config.toml
routed_scale = 4.0
balance_bias = false
num_attention_heads = 4
head_dim = 64
norm_place = "pre"
positions = "rope"
parallel_block = true
init_std_up = 0.0357
init_std_down = 0.0
warmup_steps = 200
decay_fraction = 0.583
decay_shape = "linear"
doc_mask = true
max_steps = 3492
Below are experts of layer 5 (counted from 0) of a mixture-of-experts language model. Rows are named router (the router's row for the expert), up (a neuron's input weights, with its number), down (a neuron's output weights, with its number) and show model dimensions 0-255. Each number is 128 + 32 x the weight over its row's rms, rounded and kept within 0 to 255. Numbers have three digits each.
After each expert's rows: a language model's description of what the expert responds to. This comes from a sample of Wikipedia text that the model never trained on.

# expert 7
router:087117097167130073118161109110145126125118110117154121200182121124120128141118163179204129159077157108127109194144103154076108136156094189218225114151108152126041132129084144158169112078098126133147156176116091123143208144101122159110154086119198144081071094143110094130095142171131168123103085131112137145188151160123209167121041126149179080118125115111128114061107141140172142163123147127123094174117145175119173100104128094170174099126115174145117084071130081056155112119094098161123121109129131120097111112156095175087065145111177098145163152151120101136160141137125118138094125093114124120155168131107104163132085147163116161122133134110156140117103125118116132058133117160080088148112141119098111088131147080146108107118137157181116118149121095139088182201131167
up2:087168151137146104098103117033142102073118143096184095155108071148133099122145091114110139116127109112077140127139173163092092164175138057143127104173130169194063126147153134072105157110116149171101153136048144159096125160121087189152089176152121193122100116105155142142120127132080126136087172136123054168135134147127151166129121114177121140163126150145129131152139078173118176128133058130150159125114131125169140148071149131090172144138028073153094099121097136083155139086127131078125209136107047154129142189144152174110129163109139144063171162125085077098129172139094148111127100147092112111096109092088144160115172132108141161163116133108167129083099144110194136084121154135107118134115118133135078079125159092095148097124091110132090112134172155154109162185188157
down2:102195119187127124130099063117154141110131186132158046099132058108124160144113142092141119132128150110085096082121168144115128136116142135115124115146110215225113153129161108183121170128126167073204128169127147140095147169126138133143098097159147117099121160030148181133099142174127119130110067114112135141157062115170145185112204185128111113094111170129115169137111090080145127043112116153137146145139124042173124098120128057090150116141147140131132132181195137144120157159134086158164134172108104101111113182155181113140129194091120134127173073078132161115119129167098082101140116089134114144165120090179144117091108166102109119169174077116087150154105163150118088114107123106161182099117099130167131110148091124128112167116093114130110154089114141099143076159163152
up3:105113122164093060160137114115129111116098131133132116140179130194060136127221118061143132138185177133113153092103169105123102145127081080073129106151122056142115153084186118154118169190123134129118152157117108164088138116100130141129109118116102162123115110131108114112130160136117084091156035089168155127119165126169138133127142131078090110090209122078076162091101094149110113141110120067085119187111146200133110125152160166079100092098126150135157165144181120089071172129111097157153134153151079116164156135143139156120122086112144130128104109135124191133141124163107070186114121128125079133097143112135152116168096168168150184143165095136091103100077142109113139114106112190143070176131130142092235089072110116138086116144132108116154164111179180208142136151129087
down3:094120055113149115103079140072127138135171092135169115109176090136087082129118083049124114107107152044109099109200161154174096166155155167110130145109024125133117134141126119095161100076172177117126132196071109142151165171105178114084096102112127132167138073109118131144062115116140079138157099141145105100099100167092146126129108150179122140113096082165087136138136135182159076146121160161112089098137132123083162141170098152098173119139140085074170127095225166144109161111109110144108164142146094163153153149112084122090121150098106126107075125115127160074164148109116099176138138144081129105131102117151096113088136126108201141082138128106120191179152138103201143142115099146065074076085122200126157132112136141133105096172108109162167114106147094165100099145122117
up4:129134132099143103150136170112100137187137069127128125109160130094122128150111169110123135139121065089192055154106158103153013125171110145188148127108172133120111103116100168195024137137134158075134169156139136163167132170138151127121140161133172093151175146127139100062130155117142056153096165144123193134183111171197045129128138177133149103157174152134102144120090149141135143168139120130104112152114097158124151132147170095150134109159142126128112147076115134161110098063158154148140124115135108141129064142118117118077104121082148139158094126112159134111154103189139129192117160145120136129175061105138107103101130192146145098172141127114139201137121108155181119187165159100099103103088137173138158149064127134133102133129137160079206127137178099103053105053116141
down4:110179110111155147113128143161142139188082140118119141074129127131170116141092077146121124152106126055076116114147129174136154124216158110134121159156098165124135117120132141099220106142109171069130117189157139188061096135097149124178149097162126140118107098166122150153141111168114127136128131164155152102130114114133163139215156164145080187119134130095121110157106115103147102108138133142212106200178124149167112103206082123141130165102124116148176125068175117112197140192119145100118058106155042182146107167140130100069060124173106117117111077157146144126123176099186162187161118169129150103139122073154151116135164138148173141160108126152118200134089084128188118136086108151159123120143149097113100125113112068129157158094165095136149175099122103095156157094146132
up5:150160069115105078087100144148133155161092112157122126093137109189116132133123131145160153135170114114107134211130195043129105158118185156114154128106133123190159149173086155155097164115195146169150158154137147180082127142108110121137140104099170135147149105128124131160133128177138125070098115113111069094090143121110152195198133111144145071086111106126097105134084184151124128116149148094116111101125114085103116156176169131125050165145080093082125103100083111123109109132156187133106103186078132171072114132134074165106126113169114111067129128185114146044104094114097109149088144149124181147068060103103117123135166180171139200137104152152111170083126133141150098087217099131162144132155134099119217112144132099140139121160136092111126143182123168125150145070146133
down5:199127059152157090147121084110135109137123138124149206101173109092129031099141134127128134149134180188144152124072120112124139137144102206061158074144166164084162174129116147183154110093120135108151150166130125107146123121116116125148144207144158115140131100155113110150131126122064069054081174131124081033059131152136144203146176113095135106126068141039153134178120139099150126083140159173149152164170163142130146104108163117122116118139136073137093093124115145097095130107119117121110107151180166082084146196092186150146164090127175139120111154126105063152139090124145139136131155132154145129197133121111134103149146132168081171132099113123155136073092123138140130080044089149110119109113113110072154148111117110152149145120097174119125137109093094074097156089147123
What it handles: Single-letter or short consonant pieces, mostly p/P, f, w, s, inside words, names and codes, such as hy-p-othesis, Poly-p-oites, Mo-ff-itt, 2003 QP.

# expert 11
router:164130110139116135102112181087112145161206168113105132175182142151124084118122142125114047076084102107085157209147152046160108139129147156157161203113099129098164110079111160105109096160111130098088102135060098077158102117149118153150130199151113141090100116194156153185165114070115149147088174140109101111118209102126142097127163138080142142116101091095147170062103111135080089100129189061130112104145112145166100156111140154113118126131125102124140124189072181115150093155138150126193087096161120236155128130118160084123097123072101149076116125124129146116120082154128121173121122094143135224102110157094111101108125105187139128148107141157100154179124105118139140128179175122138104134145168115141126149072108173166132155152089107137180107130134143104122126158128123
up3:064140132146089137093171083139142072139115116142170169143108134144133125091101112117117129125100082092119166113122151125103132111136152078161097135100133139229115126118025112247205162184193114113082107043155117128113187068112169106166115127129158128103122089148156136085160116079144098144127155109180156157137080164086131160107098100162109120153157136104145129137146171120128107138136143065163127086101093101168171082126093175096164062063087119109142116114039127156140163140084160120101142139174170174125150122140131142126124149093103121157097122124119144087135140168150097199142130152135085088116127138158161149133107063119129112131119121146109131162099103125116156104129103154090170116132162135115140164092148102056101116083146126150190141081146113203121190106138088
down3:116145116113161137207153131179137152121162107142121146108194152132159133137190099195135101176097141142102149111119120157129146113104085123131131170194205151130105112121118072113109132111110148100075122168179164185066104105174132161120075167127148126121139135100150137137056148172099110141183083108146106171126096064145106177144129100139170093160109110093162096163104133153144116157148122154198176121131110098098144052146152126107143113125082080108121151123121107192090117102166136172107144158120138049128152146147104145138172161176188127092088125117122171098142124147169137120121126199112145109136091107167108112144159110110186140138138103122065044104143124110125090119032126134098138112130184117122059104190134058083144176073161137144089150125122123172151103063156123
up4:116143113164140121054165195085135078109146123131146107164076069099121132108120107165156171100108108114119107160106147157061185079147157163139124132122125096118123094110121147121107122086132108131067095175161134170105078175148138137118187064146082138087148132182152179131134095148108189082199108148179149199150131098132145141130131146091076129121151117143143157127187110157106086127120096154179130132129118159117173133121165142123138080110135135167177171139208124157161153157159153070161094133110137073120083139166096113104185111089139142127166173047141121127132063116128084139145173149186150145129048147102143128166183116067160152126120130127084171081103150116087155145208100128113070129115084130105080177114108101112139120176117113146118135162127155122158130135164045
down4:131172143124078147130162129108084161116115100078158121064139137147144117130185178112170124177117149142112122071067159163133088177127131144122143064134113165143109143058109120148088113115125127110133091098126132107131143165062171093177090175128136075122140155108066162125172079089157081120036126098063154119107170127145176088135156122144122186121153130176105125144096155095106151129144129100175129133084175115089081135173088142138113134154136126177085126195134163120115167142143101100052085123125089148091109161140154106141076169090218122154077123153109147110137120079129139098099097123140108179132129125176096144098158104123131119112128057130081133131141196094131022106108135148136110113135163118146064085119131168104127131154118195135149112150179187162155156115110196
up5:110086098151131098077131135105026132130187153136107156116103139099142113109142083118159078141171160094154111119117147173163174136117097115148150147166096064255132094127143128168155140128150124162112118174163144097154138069144157125128136064159117182148111133112115137073137139184157181094136217110091151098115163130122155154171127115142078189066139113118139109129134161145115137147111169134121105214126088148113129106076127161068186127134157145156142151130098136095066096087092111129136183141136049090165164180145111121139097113091151103189077086103141159135149119059152097112135119076121138173139105106124108088128106111174158089163136127092156144139108112127088137063107120140161117146086097137131141139094098126140180134150105173167153145135156091136087126057139096
down5:099205150072155103178104146096163127108116147120119080147156139105103143232127143156143128151078121087145119152117153145146169096087096136091145137037155126135119092147078116124101158166156113147123107159092154189114148122123131131139122133102109104118146179063140189176118136118079139107134111094137153198141149142103104114043107131115066140149114098118204111131160116106154090182100111163162127079147073127045116140066124137105111204176129146145142108178141192140148162134152083138063102149177138148123144144129096099115110145173167119145112128083218070141128111118126080134147187126070164165155174116089152128102126108103098153143145140122121122128186182137139108132153080153087162166083137123138127138057186113148147085202111090134110152124161143135124143158133096
up6:121111151099117141091139117095153119116093141122098145139180136111164131099115104204180139181096127139189130111085143138103122112140080165094153122127116100154082107161107228097098180183124147181105095113019143154120073112088105136189130069127120112096161108102149147104103206094092191121088168136113109091094156103171158092137130078115151097117147099097127115133093084150131140171098167176089147113114119141125179119151154126140126071090151144183172180127192114177149126134134125146120154118136131145073203098124139117150190149137157181180110065149180136114133167152080085064176163149154139128136159128170187123154158112133108155125150133092145109122078134147102173137131128186118117081189103106157093127121150119134123125164129143136182062162193098097131093104156134
down6:144030135154143129121138187181116114144139127168120129143103142191118128109176141085150110094099120133052113178141143119174154106161158138117112108113154135125142098121160137154130181177154110099118129044180142119174112069180136131141092072123118073128113149136153138102165126169124128096140127087121094091143130079164205053125139164126131114099158097135132104105149153160158079093093153158163119163134086131131107101110145123089114179193133127119112140093103073114124115162114048140143146131115171080153067099134112174125097170118131142076143149081168188122202137135087107098141131111063106097197112107103140087201090132181119164163133124153180159153100120117122147118080116141088132066151132156196132078113185089130195173089155090105137174169147118140114112140143181
What it handles: Auxiliaries, pronouns, connectives and adverb endings in running prose sentences, such as was, is, to, he, had, never, mistaken-ly.

# expert 4
router:123157131144149117155114154156165145119132147151117155185097077085138140128160120122185173142130116149083158122041180176058145209101157091114110088000162077127116091114173121171120168123122148114095097075183089169111094166105069137130168104118102094159158141099114134187117144125097099193118099129104157164124106171098146149120125188152106160111177136174095190130169132118110067152122124126092122183142155081123139164110108128154121132124138092125167140120204107116092167147098135125107162159121143131074116157134124128155054108101111125176117167075138142087105098159098129157130149114111140129152061169117193184117139163106067085139108134161160137196084142114154125120162111061093111127124068128074131165111160131114120082143118168175102143127124121092091129113110159
up3:158109104126165175149173124103096054160180137109154108126102139159105129088160149138080107130117165182145135137113143106087126152147126134130133133096085124079186148161153090154122139073122070103149147090155125161107181150086124149085129186122144113035147168148063198156104088144156058086157153077123113134097137111105079152088127131169089140042156137111195158139145123142135105156180109180148099115130137046118101128191164115176103098115181202108138138131139152117105152111120169106095092109073121105093202104178090177097119125118146158132124094133140063135160111146144122146109200156039145139166149113083146113102136159109144144121177140182164138136128139164176175130132153101118120111124120154109099127130158152142123198038122190129113127142112159127151151106143105
down3:167121146145115135142208118095150046151118123193131125098111117151184100196118174122179133156116173097089118129170099166112135094139076077110158163169112125102145099134124141139146126183122047116170129139130122167142144183134169136164114146132147094142165146155098108151171128154094083131170122115129156170199086150134152100158190093137175099174151067131099139106155096115133147102118090129153142087183118119161202140142047147135114120103051132105155137057126151122119129059078144132152129146111110092125050148147144081112131109151155102102148109124085147128168099099156179118117111150120104080075086105146101063148103101116160056148181109157141133129119130199111119135161055126133145155082093159126120128104119167122115202162121105094140167092137045115109122095153161
up4:117175091079097160103143119114100108064151120128169085147153128197065121086129110201127160092067127055102222110050075141136119169133142216102142142034088127139140163071130079112119154102171112145111139103118136081141160117120130113132154118143166137160159161128084124080100121134151116109126126108075130152115088141137162108117126147152096150087164127147129123131146108025146191156104132179181149154074136105148127135100125117181118151108125072122136170131116119183185123087145172121145139183126139144130172106076136170116142177151153074110135128111133120179166134156147160110174126112176109165138123177139125079150113086187179117126110102146100174146109181097052157115134107143122119119142134166113093161124098172085138166087167130146174090149119184129135080114141140
down4:081170119103099173176153097139143127143094144134138132100124101097108036151111137085121104160138120059171180139081110131109150106215191189109157104111124107113126105105178096130106168110091137108151143184106157092146137147142128076110052129134132092109131083217160062107126118106149117100116108072124180163137124109131145154091091153173092112125173133152108155149075212099151115148096138144111138146118112178124095136092093074110125104138139127132135185146149173138148080145077123128100110130143129129138183167086077156182134137147162123130092146080156079105160110189040082136173172149111158125110134109164112052110075139092077078105140159140081148101108140127126121085169131171120128081117174143097178135124143126142153160148133108093106194176165169163150139138077123
up5:152169103172112160105147105134109181142145135200175149094167157082128117112115205105115126129147147135135151135114147128126101116125044133191080111140192088148125156125140132160116092077104162138067080165109184083220179147135133126097071166108101151137101120131080136110173138109122164120130135122141093093164117110175140133122167161167121148134191129118085154137066058134068111086055159133085101092221144158137045181120150107113122108146093098173143090128142112108132110124104135127130175137110173136101136164102132137176157137155145116100131137095171152123184109125128108065188132114119100037102107114145156136153216099146091122123108117108111110195110147129112111137141140148142156125129093179172175127122072103108097149158169159127074148134152136091141147153202137
down5:122111172145097124129154068142153095131170102122093102057179066121119183148061112106142089186175159186142116135125127094114171137102162169109155132139149125067174161137101122091126129122132146150106160128162150117146116161123117132167101140106155110068118091136155123176148087124192158128190140125117134107113182145045093142173175133128138151131140159084141142094060094090093117155069125147144131130171198104134186113145139120093125080086109160138132151178138139162123084140118150122172042129120097131098109123180114112121101128095151076135193177135135131084163147133095110153111065155171065088146176140143189163153128160164104107148199139146154128098122056132083102184074120104124119204148127166152118161156095115100122116139212107137107083130131114172131063134096145
up6:121137111153145133154120133140151117118105113140123128161143132154138154083197150126149137091110147077122094151100120072077171138143103113121119143150136200144106138104161119019121102143106172168082188148128158116167059117130098185153152102150159160127105154164144201177113145091138099135132118151145172184144187166103127122123145089146064110178125096168158125151094130113081161147165111152140128153132124112076133151132092135159128118192113171159178130157119108090089073108155136155133162107076116147094106116130080138124084113194124081070141124076114120064105106178121157112109151096100117182101205061092130233085137139201102143174151149169099160150088098121170133110166158091139159078090166138117100174124134152082100110136117126133111192127132122080129120156199114
down6:158097139143183193117176130091125075123050178112129112080107106115097147131121162173118146184117209098087120124119084071073132148180111109130146124077154151076134114141139134109082113158106126107142165102149133128186160123159128107131128053160118127132161156075124144140105143237138093120107102157106206096163143143068137042161113103107115136150088153194084148148105089148146163147169125134101082131087134180127148121184195109133163096102116109102076134103178141166072162106071128113169190131104074166105117080133170093119079150157139138131131067158074107162161214088144108106120146126174127071120141161106178168136142135123145103145165171095132121126088128097092153134096125151136066133127121137160120114107124130159118165168146133101143091144133128100110084139127153
What it handles: Full stops ending sentences or paragraphs, dashes in year ranges like 1985–86, closing parentheses and quotes, and heading markers such as ==.

# expert 8
router:122063113083136127122198224085115135169120114126161128145175132118109141157142117132144113118142126122076066093103128070117159119152141157158162186125103116125164161076092144151177093106167123113121120109045117092095173127113115128138131110091125117135132114134106130149151133096138099037134116137146160072098136132124142167122159128134175085151145152092154125112089178119080102110119075177102099162135132136154100038149217166152118152121112135132129159171052094158096102128142148152169164089062191127083127145144061174096175123122187154155165108164129143121157085092111102136183144081104119100126108188170172105112145177147158180152125158041149095118131126143114171137154113062134107133145100113159117176153112129173125137147066127108139085138093168123076103075169154
up3:066063087102159133158143145152106129091139078062159141158134125183128146151133109151113135108142129077166114166114160149178102134086099162066126134178126035104101140110138150103133127202131151079118116150134167159158163124147121138134206123139146110129119134115146158119100161127104080132119122156108075200099156143186090160189077155104145120125163117121140159170130102148179133110140110147133140141185108120161133144070106149111100083137157064124154140105153117131171097173125166104158161080142123122167133186144147132112136125173156201116075109104113107132062117152148110116127173112150113019083161199075162124200129070051163107096161136048075162157107150123144155070172108168144171106141148108136125172138121122161132169108167138158110108152103152156126148123099117
down3:160104158106127133225165105201129137106207062079137120128119088159130132093167130110156105126124108094093092159128143122100074123095140154089130139177180123122107111115087152180123108180148144074149130154149127045178125115154131182201130124172137064129149112062129144185090127099127109075112177115153129092160151147083124089234161112120122096149117122107151137126131099154093175135137172117112191132144086102185116160132141111127170109147193225179127127123145118175155130073150081101143102103124119167105170125140139109149170097192160203120152179121085080133110175151156136130085091178125125102172115154132158142123163118100136141182165129159127151124098130137118122114147141132138144143153089111126086090133126091096104149190108105094148106117090113102173101074081127
up4:191125119166150126095144165116066180120120116108084156152175104106149164129094176167131107122136105140126094085145116083116155161219186125126081175126192106117091147136141157145176144162088154140181119093129164112150105122119138152144094119061113118114182102129130159186173159109058106132135172081086144175117182148113110161185149116147168133148111099188181082127110116179126147116142123130109128125113091095130110144135145156219198124147125149132176125170061140144136146123105116107080078204108078133113159113115116102151085104148173162194189118161133137157166151143113091106090071142164157127096077109125135147050126164107156146135151138128109128072098105151143142129151114144094153123052131139079066182159157124193158167143152129104104187134136144107104145069145111
down4:089131167149103063121120138137171131086101132177110143133145209106108152166155169143148159117148170195135119169121148108147135094163208132119159175198119143125117113152156143064112100129123165150137115107139141111158125137116158185115083118136127130087127184123175150147163231099091101093160180135124137086183096066144140120119164114078074110171088117115130127091099200122102114133170101118131104131122192122082106125161164069098159138085113148164120126140094158126171143112120162125090098089137175165137124171122150144143133047137122098134143121080134154084173112166126113072134114109149185137159125135125105107138106075067098115114145123097167116117106101148144152141154100096158135159181127131165162140084120155057057206129165115146141135118140201171084108063211152
up5:125105170137205148117092092107131120171149106145172160148169154127105133173152095133075126173184172146119116139130103082139197127131161146099062087099175176109102184082148208114118171125129114126084096111132165124111102118107126114090115170108060128185117101147097138120104133119131133127166124114108126035023097194109156124105089129103090079157126132116084135156136127142131099106125138171087097151092071159205109105091157156192077209134084114079113075165135128095123155095090126128083086114116100135102124138109161169167124119153109130135131150190109128172159097075148106126115142142144141125171148138093108115086144134115087148106183105068160091149072154094081130110201131177116129121092157141106146150137087124172126124097205167078125153163140124159141100112135145
down5:136110191100153190136142144178109160158158142068141065138171054118197121132156120149152076113118086094128153120043144158127113102116118184069129157126094128113122159097190109142114179110146071149165111083068159166168075126088133138112130097134128057099183122169129061077147094176122159147166121115107163162097126157028147079110098128133170144144127083097183110142064108136121123153160139103089112156138108106177177136140133109158104162137111160099126146131124222105128129133102153164182080172164133149131155131100082196175115018134110137126128149172178149108103175142102109114114111131155140152124113106114089158139100122135124161143084174121123121161099127137171140158177105192147131132190120131097130114121129124093104138084097118136183101144142130090143139096140144
up6:149124133137169179156107067153100059146170086104181088141085140125134152080163168127137114132128195097107073108078121091090139159199160140143162136117127099138099120130141147165141100137148139109138154143149135081074159076095070143135098200120144113109170127151178141092110117089088147066106120063135150149201169140200164144137151166144128094134208160160193148167196157118111139151138167210118097133186138142214118137115186074114159130163155117145110077120116104136163142111168089166193168111137146101167123115083167129090145087122118161152181039109100149179152119140103046121105129119129147135147121152142151133196097151163124088091097111132121089159123108146159141100099119139120128107175103126140127137116127121154128136142098112129099119101074078083158149102135110
down6:119089112165107144117112116088123113023097148136115080111150154173115122092110134099157182118120158063067126150169144125156119165153129145115154103152155142137088168130171149163140098124121099093167126112109175133084076125136063161154116132157109127131120104105090173165142102120133170100151150120123145104099110130168167138080152127122131129115150133119120184099114137147149181105109156134067103131151127109093124115117140137148130104086131160140152123117099120089116132078136142072171090163107111141183113118111150049151125134175029157199095139085134140126125069116193116125059195115154110183154071127137173075151128164135165214151177151136146157162133044110121151151123108146066119075080034168192126143150168110149154149092101148147156082170148180104148166154118182
What it handles: Word pieces ending in d or nd, such as d, ald, ild, ind, and, God, especially inside names like Fah-d and God-d-ard.

# expert 9
router:105152162156138124145120127122151108088143139122151096133095127110091155127096176098087149118157170113096080105132138071165146142105106061153092100116050098178176124143089111125167090152107117150089143111137166176155086055125102144116067089096110092189165132158108082090154114156124104184147181152108049079186112119114118145147140148070110164172155168133075113159140130157146137112133113120112132080126112093116174101114172053132145136184065141165109108088164142068118108146097131074102093099060093117150122120098185103130207171072143091118109166131131171173117115121166100142109181113080185139166173152136091132149173099126144110127104118092153065120130133105139150120124150129091206153125131117099190160136132199115075072161139153097136116155154127140160192140120094
up2:124115153170148138143155164086117108121170138145080115125113108087156101129080079115109142128183074150120128137095173101149056079135199124114104122138129066112117144156145098132128135163082102163149097048135137164133105150150074147134152131175151131033122143108084171094128117142070109163152150162130116113111076198129132122151156118126130135137128069105073172112158122145137072145114112130108096080110121084136114152174090082117123124137111144117116072177143102095148107093201112142165107150180170125090169153172125168105121143151185140104090194164065128181148118143149152120067144116050122110096087096101145099097163147093095087181128160093127083163120129082154183104122146097114175141109125105115187120097119135087109132201107125107138183160166170152098067160152045
down2:193161088105128102123114125135109054139129149172107149160157132178185143107136137140184145143110118153162133120155132133169101075141138149136180107147142186143104092108060137105089132082137164145094134125127137130138175124118130113109163122113084187169064129090161178121171144120107117058168098104154089127117097123146135158137106131147162157165103112171200173148091062094129082098105152155164143101126119119109130136146105144154123165085209101138183143155124142130134147082139127175167135106157166119135161091088190165162088119101098162170110098195126119102090139171063174122161131077065101141111123058112076105135136118151149147146098130112148156000120083126158138139192128107163187105108143139143126124148170079098099126129079124162144072131135140112129022144119144
up3:144150156155173217117115159126191124131142174100096117093134119118136139031208116161117158100169098104160158107081125057125149135164117051135138129112138180181107167115209138080167133144146088149145118064145148157102123152169158129091116141074119141137123134154157150175140175143119083142081147169199111090168169081172126115127072173104082095100116075128107103140119149138127176092106119127149172130110161110116178180138169077150165157154115156089122164136149078160104108127145148126120111136140139148130125104131149126076155141116210135083138186138147139119123127174135093146181146178098066162141125165087145128096151136081078118106163134147147178154100177095116138172149122057141166150096135059124112137121139135113132135183129128068082159082086119148194148120116100
down3:087145119117165126161138143114129142111172106122101187142117255106115112105065097100072132089128128132105129133134081123122162141118131155139124163163169100150095160161032156114048173100118135170139081129141112088152113085080080136131217079062109106125135134125105082091132119137148156150142114106154129138117154170129067124118175115095105159121144128162154176107141151109126097123140177136139144141120101095173090130177100131135173139078098158105123152100136109132141084169160132177144084117139099088151141111158136087106186114102064144147099136134133136142181155108133148121148059117120132056116179105101178108101118141165084072146133174156157074131099148125064160131122155202133154205136144158100133130121134142121186076133205175150134072127119190158145172114082160
up4:142160099103170077115107124109127153130197166125132091139116135143094133173113162146117130153128117133087155112132130132123112162160105138096074143117175167145108093117141172170169132178113129162101122175141135103079035169129197163157145105162129126150144192101173105134111152088049131087111076097091099089094167128140144156155115146154118184129171118095120159143155207128094114092135179157133116082108139088152110150172146162082124119123090116110188115188151141141145124116140079100113179132209104154186142118111091154166121120092104126140077128176079110116172125078141072189130134140096108102162146108154186124034071093101191127110124078153132140133172098098098145156071173131176145127144139112109165108108104100183138146121182161207112134195147143113126114167110172
down4:111107179089124121132132128098136133137159163151097153130179084141089098174152173142141108139138153159208147145112113126101146107142138111181101139177104179079122057112075164107221116103155105123160090134054115167139150084056141158089086126093168147069129077135156117088165103127150011125065145144125107153092116127129141107161144131128117091084129131125089114133099113139087067144120059163157127114095172143132135155088206106122162160107151187181124139075128150150138060127153114171141146091128116163140135098118146150105141142074150092140120168128073157123121136102137178172147131135068097147153170157143072107136113154090130109118131116071124123151161106177109161113149168109070143108161099179142143181078118149179081084068139139164086194149136125160148100124134115
up5:174146135137139110083179129161106105133095145148146131142104152098117131076110160197131131171131178113135152095063100114079114147153114112152124144108148182143118116150156146166116119208133117178175064140130148076100085067131166202186132121112125059088142137062137178183104120108096160119182168107130122133182112081080057119159093129166144112088076088142123153167082149144170168196144172176120138131071127068093129161133135103083160119134098150144077090046096140185092096185125113145119147149132140103110083083159172132120108077124195130144131127138167147113137120138181123138106104158135136126134137165167142096182119117140133107126170187109143063192105122113148160074153105069129131128147114203123134134128154103167121124145195101100127162162177136156094108131145121
down5:220105132114074152082163111102120145125152105100127180137169093108130145068104114151131199090111140171132130122102121126073104127125109100057191160149172138142153047163120138064130130091105114145068148157116145129111096123103137141134156152144112116100133105128137185122089136102161064151135125062138146116151128142056099121065159165122099122145078198115134099113111091062127140072085125147129106074103152107122109174129152138140174112097078127235107125054139144142148096108124157084102103156160112124136097157134148117151141164150103087126152158099133056222139109104146125177147124118128116158111085127146186143139141136176100184137163142120152116130133148193107159076134087128184132106107200169134078146202135125130159068167168104139132124156159112130079113123107115
What it handles: Pipe separators, table divider rows, list dashes, bullets and section markers, mostly at line starts in statistics, election and career tables.

# expert 6
router:032089136141148190170185167107106079126079014120148144117074118132150113087102085152178141146145165124175130084129165080111145117152152121067084102119190107129163094138147112093165113137174094145154206123209120111160105134106089124138141146177138134110081132119189140147112133196137163115180115136127140191115082117097096097119143077153149149129079142087144106142158107140216121170107087124145137126107129112146117145138104056112150145136140121127100128125077096156088136149200100156151142116143157122096096123101101122176145109112125118114147126139104080113168197120130115036122127113101131111164130144083114143135121107193083118123131111077139135098149114128133162050143164160129158136195100123121168075136136091109125178063128145153091105118170178147132123134141062
up2:139147089077127192183082152156110149153080135144115160156125111139212119095155078075135048092184113111167121074160142148148143169149111094137134123103122158092078163178152100201106089150161109173109113149152126133149141134080135167111154056142179095110122164171118132140163105133110112114088122082158140101131161151094196074128135181139123132164128151148128112213128200088142148141079092142092141153160120153089100136095149138105180122172156102117157137105105154051128090139073103142170138113093117113122168116148122086156086127065086171109117132142159119044157140151140123123141192133087136115155126121141082170154079073118168125163166178122130161123143164178167138116150146075121146108120149129145181109112149058145162136138154123053141115099126178076154122135181157
down2:101127116157128089068154172131184100095073115129127145107120142114159152134094110085126138120085113138151076073172093110101110117094145095086113152119146136091108082081143119159111126113107087153108083122126150140132088129119156104143110091112130076123065186089079108118118088157153137120125168113133130125095144079075159177063164156138128152163088114086133080140098146157148147155154153095172130107139127159108101162120145209157160063211094171084177122030191157053093114114132145119102079123130118068106134122150110131114113087144117066132116151063181156135080124128091078145128176133133144141075078183147108122118144068108166112105107161105181147135125151102175192134127138059134150149163132100162085143121113111118136094049111171110088148035116112123133169110124115
up3:116141105175160135053082159119115113107142207176174119124104086108131148111154128147178150076116147120146142243148159106126106180139087120154104132105123156144091131152129153143138104174149086155129186097149109209185138136095180153121120153109140154154140149174098167139136129098098194111162148128114085138132096095169134141172162079144133151112171059163040106117128147210051098171081134173147097148118152137120137107136089125170111106089120135136082150123132099096070138161139170145124112123179122140137186104146125176112138139174139076121114127107123111133151123055086140135086133151061167091080166086189097102140179152189100097148135088112093148116131019123130111115131107132160117136113173107145133123132157133126132178124141110178115139120126074148124187149141175
down3:106120129158124138136118184091143141124181119162135129202149195171163187187113122158198077094140160196157163130140088088121151097144072129120127145086180124179111147097118134098119113091132129158079113156094113146159128109124160089155113080122122158158123136156126025127152129095118123093165130125119124142098188115134120127199109107146172093151155141129121128096103099118099105162161137165136169186122094163122103177143234121098120145131132122081133111102127108145068119162174148133115118125163176155233155153150097086107099081180103133145090154134149157136132087170126128147157104145136118140083203182146131183206083155118095133172104146103167160113148129077064162136149137109065092094139148157127139118152146098168138143086115110148150184112172176142140152187154152
up4:133063160163118111059106090096101152116106091118094174119096159110149136057101136210171095117201134121130039173192210093044090120098116129133125112131117140151113110160113168202102141126202131099090156129125166132123063072116140069117098120136141138147142104150152178106069095124168105121148131121122068158184102110116157123128136122074074136125136097204128092164147150103080138122147158153119183117117150089132128110143157118153079096077129111124129164157107138131093130158164154174157137115129087108098132161133099137168125140113123191102175119175138122098142172198102093119136201103112126128065164147203172133138137124134152124174103089140161138173163128147162152145141157106144163156136123111115144133144054105111201123108156150181100159148124144131113161133177148
down4:161126126100121164110114100071093107126132188118115108165192160133082128097104120084180110122190091178036075143098168127169120097073123175111147135037088138136108117137150163114111099120169102116183089149063077080131090152106072171155108097160144122131174144076128141128103118124102138132186103160132113157156119178108147119198119078144132116163213219126123170125134149132108094132175170171084105124191156093166129132140106103154144088158176118108134094143131164120168115163106111096146119212085104184130172127097116146099131096061125160125107121125166150128106154149105137095146159101131116097075182099119154134130124088125144144160139148167158159138168181192125086107119143120155135141130129130178148154145181138189149141133054173093163101149158138142155108147098144
up5:064156138159123173123146066087169147145108136133093159154126149078161128120144124127108094140103116119108159174141100150139145084104126144147142216141104140100140138143081116112102086152217092168132100161127191123175097104118114132096183141236167116143125155185179110158135162070101102112125151151118117134136169203179118157153103074147134187090183150104149116086141125119153147104146141179131123110157188152129086175113143093075163128084155160160072124075107140114132101157100168119175134149146122122134103199128139204110107143124156055114104179125039150084094174082119081138189087133085083164136122106077154083137110122144092153111121114120143138162093163069101117183126163121169122088140116114115131114147107141182141096089173136071173138138137140141120155133111134
down5:147089110127124098176151102070161140124125230156089091130120159099199159134169129117118120101114086123125149103137079225118128167126079144164157083112123089092127099118139137156111128149152054084122108115122143162131090107091125153111194128103077162161145191142109104170161151090133119082145115078075143138078074133144170165097126184096141174152140131101175120084119117043121130178148126078137110155114162145105111107130160129128112060147167130194099072151121127164118152124081139095102174092088111148168086072127118115136137106163141132095048097190122131157090145128144105101138089051159091122152165071153077158107106076115112112160125174098111162097097122127166119085091097088100143142115121160153104096141132107194149181146167123140120121142169130145115110133202097
What it handles: Word-initial or early consonant pieces such as r, st, St, J, Br, Pr, often inside names, as in McG-r-ath, P-r-imary, gr-andfather.